Below are experts of layer 11 (counted from 0) of a mixture-of-experts language model. Rows are named router (the router's row for the expert), gate (a neuron's input weights, with its number), up (a neuron's input weights, with its number) and show model dimensions 64-127. Each number is 128 + 32 x the weight over its row's rms, rounded and kept within 0 to 255.
After each expert's rows: a language model's description of what the expert responds to. This comes from a sample of Wikipedia text that the model never trained on.

# expert 28
router [107  58 166 110 105 134 125  95 166 134 124 167 158 114 172  94 120  84 119 127 125 141  61 102 104 159 163 163 145 162 163 154 105  75 154 186 136 125 206 110 143 168 142 126 105  87 155 160 130 117 128 141 120 143 124 146 144 140 128 145 121  91  96  80]
gate0 [138 117 117  87 103 149 140  67 142 144 159 142 123 132 158  86  67  68 135  91 170 185 142 141 118 107 118 125 105 149 129 134  69 153 162 116 154 178 161  93 100 136 131 186 114  81 142 194 138 102  74 129 122 205 125 103 142 159 131 119 131 134 116  93]
up0 [162 151 127  92 137  67 134 147 106 163 151  80 114 121 193 154  86 107 175 103 214 115 124 181 129 134  67 124 108  97 101  91  83 105 150 132 141 149 135 166  97 181 121 138 132 168 135 109 128 101 101 149 212 141 183  76 155 170 148 157 153 164 168 149]
It responds to: Given names like John, George, Michael, Robert in credits, cast lists and bylines, often after "by" or a pipe, plus name pieces.

# expert 48
router [121 116 151 102  56 139  83 148  79 100  97 106 121 125  86 122 107 153 123 129  60  83 155  68 190 151 127 119 136 113 126 144  89 107 128 159  92 131  68  60 115 169  88 124 125 173 190 118 121 174 126 180 193  77 133 169 145 143 194 113 179 110 122 116]
gate0 [126 117 187 129  51 165 107 127 115 160  81 127  80 105  79 180  58  63 180 149  84  64  75 125 136 130 116 113 111 104 124 137  99 111 142 130 146 126 123  77 156 154  84 142 151  76 174 142  97 111 121 195 174 151 159 114 169 147 151 135 182 126 117 110]
up0 [125 123 136  79 167 157 160 183 104 108  38 158 106 145 161 161 131 122 128  97 117 123 154  91 112 123  66 111 112 116 166 133 189  93 140  94 105 180 130  98 123 115 141 149 161 163 126 137 111 132 143  85 115 200 116 154 143 109 104  81 104 127 184 133]
It responds to: Single letters or short fragments starting or inside a word, such as m, R, h, c, a, km, in Al(m)aty, ast(h)ma.

# expert 4
router [155 136 114 133 204 218 166 158 138 127  98 121 144 191 134 115 113  77 169 159 150  90 139  84 130 145 150 119 129 146 142  92 107 163 131 133 113 123  92 156  82 137 172 118 146 119 126  97  99  85 147 119 191 128 164 123 104 140 103 155 109 123 141 110]
gate0 [204 163 160 113 119 171 169 129 118 116 152  98 161  96 169  85 147 105 155 165 129 171 117 119 119 112 121 138 132 214  92 126 121 165 140 169 155 119 131 132 163 118 110 115 130  86 119 106 121 155 163 158 109 149 134 131 102 140  99 150 118 135 156 130]
up0 [101  95 129 147 110 164  99  95 150 111  70 145 111  61 129 112 147 156  87 124 101 125 159 139 118 147 107 170 119  94  76  74  94  95  42 171 192 129  60 130  81 120 141 149 166 133 124 110  91 149 107  69 207  54 147 154  94 106  55 108 139  95  93 114]
It responds to: Frequent verbs like took, met, moved, went, gave, put, often after "to" or a subject; also some word-piece fragments.

# expert 27
router [101 157 126 151 130 121 142 135 100 138  97 182 114 182 151 102 148 160 129 106 125 119 176 130 152 124 153 109 147 100 160 167 101  88 153  94  88  91  92 109 186 164 150 112 157 178 120 135  84 219 135 178 116 178 162 150 100 159 144 150 121 142 139 127]
gate0 [103  86  87 157  73 110 159 149 133 128 155 168 100 153 120 135 128 153 106 148 117 105 164 197 185  94 142 106 183 129 182 127 116 162 140  92  78 133 152 154 106 226  91 143 115 118 132 165  79 151  94 128  85 162 153 154 155 144 127 139 145 136 106 165]
up0 [122 108 154  96 148 117 161  80 194 119 115 114 125 149 122 156 134 133 111 164 162  83 101 101 190 121 113  20 134 108  91 174 111 166 114 102 157 162 119 104  87  69 157 118 106  66  91 139 158  96 194 150  94 100 140 165  65 125 101 141 149 166 117 135]
It responds to: Hyphens in compounds (long-term, bungalow-type), prefixes re-, un-, dis-, co-, and clause words like "as", "with", "had", "has", "where", commas.

# expert 43
router [136 106 139 167 106 133 127 122 125  62  82 143 145 147 178 103  60 120 109 157 155  97 130  86 104  86 130 213 179 127 180 179  89  59 118  93  80 114 188 114 168 156  95 132 121 108 164 131 151 124  96 165 154 175 154  87  58 149  74 101 152 165 150 130]
gate0 [148  77 173 109  71 132  94 157 109  80 117 109 133 140 123 116  73  87 135 173 101 102 126 132  77 126 124 197 192 167 168 160  79  57  86 129  97  90 121 182 115 131 136 163  81 150 180  84 157 182 133 165 145 200 154 137 135 126 155  78  88 114  96 136]
up0 [111 140 181 201 109 170 122 149  84 111 119 162 144 110 139 156  95 137 104 138 177 123  77 134  33 136 143 216 140 128 139 111 123 110 129 145 117 151  96 108 136 137 126 116 123 154  96 119 166 104 117 138 184 116 110  90 125 193 190 107 126 113 116 150]
It responds to: Single capital letters opening a name split into pieces, such as H-erod, S-permatophytes, K, G, and single digits in scores and decimals.

# expert 30
router [103 137 178 103  98 152 124 179 161 210 186 102  87 124 142  95 106 160 122 154 129 103 141 204 137 117 163 168 139 149 173 116 170 144  25 122  90 126 155 111 171  66 171 131 120 151 164 123 120 126 121 143 120 137 186  96 145 141 113 154 190  91  73 156]
gate0 [ 92  96 229 140  86 147  95 141 101 151 141  81 127 117 125  91 197 110  96 121 143 150 195 145 154 121 104  97 126 177 106 157 108 138  68 123 113 149 133  93 115 128 143 178 154 174 117 107 123 140 175 122 119 121 145 146 191 144  42 134 164  83  70  99]
up0 [106 101 125 116 135 139 115 107 113 101 163 128 160 161 144 140 128 153 149 154 117 138 115 182 112  98  95  71 140 151  71 109 108 110 125 155 116 151 115 109 128 200 144 104 217 210 146 195 147 119 102 129 177 136 127 173 135  89  86 142 134  70  60  69]
It responds to: Later pieces of English words split into parts, especially verb endings like -ing, -aking, -ook, and pieces like ack, ound.

# expert 39
router [111 119 121 128 117 109 111 150  94  90 106  61 152 115 122  64 167 133 106 138 133  82 169 143 121 154 112  88 124 132 125 106 212 189  70 124 149 144  96 109 156 125 105  80 169 105  89 164 129 180 113 153 117 148  90 149 127 114 144  95 141 115 140 176]
gate0 [151  89 163  85 146  95 148 121  94 132 108 105 152 135 154  90 136 114 184  72 173 137 157 175 109 107 109 152 156 130 121 118 177  98  80 121 182 148 105 127 118  78 143 171 203 122 150 103 143 175 108 157 162 122 103  86 147  86  76 103  89  86 195 126]
up0 [ 95 119 106 147 146 123 188 132  92 157 122  94 163 142 176 146  88 124 124 134 119 155 164  97 123 142 138 163  97 139 122 137  61  92 193 125 115  86 100 166 160  71 153 100  97 182 159 178  89  76 174 183 126 202  99  91 125 174 121 156 130 130 165  78]
It responds to: Compass directions and geographic or physical nouns, such as South, north, eastern, land, water, air, in location descriptions, addresses and infoboxes.

# expert 52
router [ 80 138 102  45 167 146 117 108 141 178 135 129 147  86 115 129  55 123 118 107  98 132  87 122 148 171 111 101 107 115 147  95 105 173 108 107  94 178  91 137 164 190 125 112  90 102 148 100  50  82  82  89 161 112 128 157 160 157 105  65 104 143 142 146]
gate0 [140 122 158  84 130 201  66 122 134 142  99  58 155 178 143 133 105 120 156  69 124 123 140  96 111 115  90 120 134 134 119 128 157 139 143 203 149 160 177 128 117 180  86  99  96  91 174 153 120 159 135 107 115 169 154 128 199 121 138 101 146 122 196  99]
up0 [ 84 122 154 124 113 151  69 105 124 126 149 137 138 156 122 149  96 143 168  65 142 188  90  94 157 154  87 125  65 101 210 100 117 130 138 103 127 189  94 147 150 174 172  99  55 162 182 135  96 118  82 103  89 114  82 122 188  81 118 130 130 180 109 140]
It responds to: Articles a, an, the and possessives after prepositions like in, of, as, plus single-letter word starts such as d, s, p.

# expert 7
router [112 212 153  95 150 101 143 128  84 172 171 169 129 122 176 113  96 121  85 140 125 114 167 120  93  93 138 165 110 179 110 148 113 119 165 194  76 130  88 144  93 155  82 114 149  95  92 121 111  75 108 118 154 101 120 162 111  80 193  92 110 122 128 110]
gate0 [109 157 142 144 126 125 112 143 187  62 163  66  96 109 101 104 127  68  86 142 134 173 114 103  85 131  81 112 135 159 111 125 120 124 143 140 141 160  85 117 103 179 134 152 110 137 178  83  65 150 185 116 119 133 156 145  90 119 135 155 134 138 157 143]
up0 [108  74 134 182 110  97 137 170 164 104 153  86 145 111  79 114  86 132 115 154 120 178 144 108  89 135  90 138 143 114 133 118 118  66 106  96 138 148 154 134 156 122 105  85 101 124 160  88 154 164 116 140 199  73 117 100 125 115  68 166 134 119 175 143]
It responds to: Nationality adjectives and adjective/participle endings such as American, British, Ital-ian, poison-ed, often after the, a or New.

# expert 41
router [111  96  91 150  52 122 127 134 132 168 117 125 170 149 110 137 143 164  92 135 142  96 123 124 128 191 164 145 139  79 101 107 100 132 125 154 117 112  78 176 135 118 128 127 135 108  84 125 157 200 136 108 103 107 126  70  98 132 133  75 131 128 148 108]
gate0 [118 128 131 148 119 159 152 155  81 144  78 152 142 192  93 151 101 113 134 110 105 138 131 134 111 131 159 132 107 149 129 155 121  59 103 124 104 131 174  96 122  77 206 138 168 182 118 105  93 131 112 147 128 119  92 147 149 130 152 164 108 118 204 146]
up0 [147 166 144 129 142 123 113 169 100  90  96 140 114 109 167  99 101  92 124 152 115 172 118 134 151 116 139  66 136  64 166 103 135 113 190 148 138 106 110 149 134 218 105 148 143 104 141 115 149 147 127 111 142 110 119 107 112 115 100 118 139 149 106 143]
It responds to: Rare opening pieces of non-English names and words, often in tables or lists, e.g. Br(ussels), Hu(gh), Bur, Hong, plus various.

# expert 1
router [130 193 112 149 139  82 177 139  95 145 101 136 116 119 194  74  95 165  95 139 198 135 115 147 145  68 146 110 156 147 192 179  96 147 140  72 198 123 137 166 112 125  95 113 116 121 197 148 129 145 175 134 160 106 104  92 174 107 140 100 129 138 131 128]
gate0 [ 84 123 110 113 165 140 159 175 107 143 133  89  75 124 156  47 119  65 110 166 187 152 188 131 104 154  85 103 109 132 113 124 146  78  64 144 145 104 169 166 131 175 123 159  85 150 166 147 155 178  82 150 106 128 122 105 172 158 133 110  54  47 154  79]
up0 [138 198 168 132 146 148  93 130 163 191 108  72 138 126 134 130  96 128 155 105 164 150 172 138 150 131 117  75 129 149 112 155 183 129 148 101 154 117 136 123 158  94 155 129 164 135 105 141  93 140 170 112 174 150 127 130 146 171  91  54 138 161 150 154]
It responds to: Short inner syllables of foreign names and words such as le, el, o, en, plus material-type nouns like gun, bronze, glass.

# expert 29
router [101 119 123 115 115  98 108 118 132 167 105 107 124 151 134 174 131  94 182  50 135 126 104 140 139 156 141 101 180 199  75 124 166 110 130 122 114 121  97 183  88 148 130 125 176 136 117 113 139 169 198 104 148 139 102 159 180 184 164 104 123 105 139 164]
gate0 [107 133 169  91 191 107  84  97  79 104  98 156  84 128 181 174 122 115 146 110 116 141 107 167 152 111 155  93 138  74  95 127 103  92 135  90 120 102 106 145 121 110  75 107 180 165 134 111  83 118 164 176 118 153 178 135 189 143 113 163 115 115  87 181]
up0 [177 148 129 160 105 132 151 140 120 142 125 116 142 161 104  91 171 113 134 138 101 122  77 189 128 182 106 126 104  99  73  59 126 121 129 117  53 162 126 142 146  90 131 109  96 149 179 122 151 131 127 164 146 155 123  90 162  69 130 106 133 145 100  97]
It responds to: Inner digits of geographic coordinates, areas, percentages and long decimals, e.g. minutes and seconds in 41°39′28″N, 3.47 sq mi.

# expert 35
router [130 163 102 108 136 154  84 101 107 111 101 152  84 124 119 188 103 130 122 148  90 164 136 157 101  74  73 151 122 129 150 135 152  60 107 187 100 105 160  98 106 140 108 111 136 133 196  47 140 169 157 122 118 115 142 121 105  77 148  93 161 147 144 109]
gate0 [136 139 162  52 136 132 147 101 114 156  92 157 147  69 181 183 137  90 142 156  98 175  73 136 149 113  29 114 111 145 165 168 127  81  74 166 183 118 124  96  97 151  85 164 123 104 100 108  93 165 154 100 172 108 126 114 118 129 108 104 117 166 142 141]
up0 [174  97 102 155  87 140 168 119 146 117 146 161 155  57 164 159 167 157 150 167 116 134 151 161 112 114 150  95 100  95  69  96 127 102 101 102 145 153 145 118  91 113 185 153 141 110  73 105 152 139 115  79 125 131 143 169 110 153  75 102 158 124 146 178]
It responds to: Number words and quantifiers after articles or prepositions, like two, three, all, several, many, and such in such as, most in most popular.

# expert 17
router [171 137 114 130 124  63 129 146 133 124 167 166 110  99 140 101  57 125 116 152 107  64 164 146 107  94 146 149 124 178 129  81  97 159 156 181 103 174 156 130 131 115 134 120 180  99 112 147 193  96 225 131  78 123  76 159 148 133 132 154 103 101  81 110]
gate0 [176 163 150 118 114  78 175 172 147 139 129 131  86 118 149 103  91 146 101 129 125 132  99 154 144  84 114 135 122 160 138 162 168 111 114 142 137 154 148 153 170 103 142 121 112 135 119 179 138  80 158 199 124 130 115 145 112  99  63 162 152  94  90  74]
up0 [ 86 188 115 151 159 152  71 157 126  88 150  99 129 137 152 100 100  76 146  74 150  63 118  94 149 128 150 132 214 108 122 158  97 166 116 146 141 120  70  95 167 119 129 144 149 148 122 160 123 111 156  87  70 104 134 132 103 134 124 116 149  82 109 185]
It responds to: Past-tense verbs and participles in biographical and historical narrative, often after was, he or also, e.g. served, praised, suggested, elected.

# expert 42
router [119 112  80 144 146 121 194 105  65  75 161 104 154 137 107 148 182 125 113 130 116 199 132 188 133 127 129 164  75 129 133 120 127  90 115 166 104 115 146 129  89 103 199 117 148 111  92 144 102  71  77 127 141 156 127 102 161 134 172 125  96 162 101 101]
gate0 [109 107 155  67 118 209 135 153 108  79 144 110 105 147  91 157 133 127 197  98 101 155 105 171 154 122 114 119  85 163 131 141 190  99  96 107  91 102 181 150  98 141 162 142 110  92 141 135 126  69  85 164  86 141 140 101 150 105 137 108 105 183 105 106]
up0 [ 84 140 182 179 177 129 136 149 121 241 154 121 100  62 129 114  49 138 160 151 123 122 123 112 158 155 144  79 123 113 132 110 152 129 123 125 141 140 132 143 112 109 109 132 144 111  98 152 180 192 176 173 132 124 120 115 157 162 117 132 140 175 168 135]
It responds to: Pipe characters and first words opening table rows in sports stats and election tables, such as | Total yards, Preceded by.

# expert 24
router [180 103 160 165  29 135 106  99 117 133 172 190 134 139  78 125 124 128 110 107 142 165 154 140 110 182 190 166 109 164 113 152 143 145 109 177 110 132  83 135 161  90 160 144 144 175 145 102 157 155 122  98 124 146 108 120 154 151 136 100 118 105  75 133]
gate0 [ 91 109 144 116 133  97 164  76 177  77 119 155 129 114 165  80 121 131 110  99 211 131  97  86 186  97 177 124 193 159 159 183 137 145 102 176 104  97 104 144 174 130 113  83 116  96 146  80 113 112 129 170 179 137 132 170 120 137 147 117 133 176 133 103]
up0 [154  96 107 107 135 130 144 166 137 141 194  93  94  71 105 142 148 172 100 112 217  96  69 161 122  99 118 128 136  94 140 107  92 173  72 104 141 101 121 119 119 142  93 122 110  94 160 120 131  79  41 154 135 126 168 151 121 142 130  84 133 125 125 136]
It responds to: The word the, and possessives his, her, their, 's, usually after of or in, before first, same, United.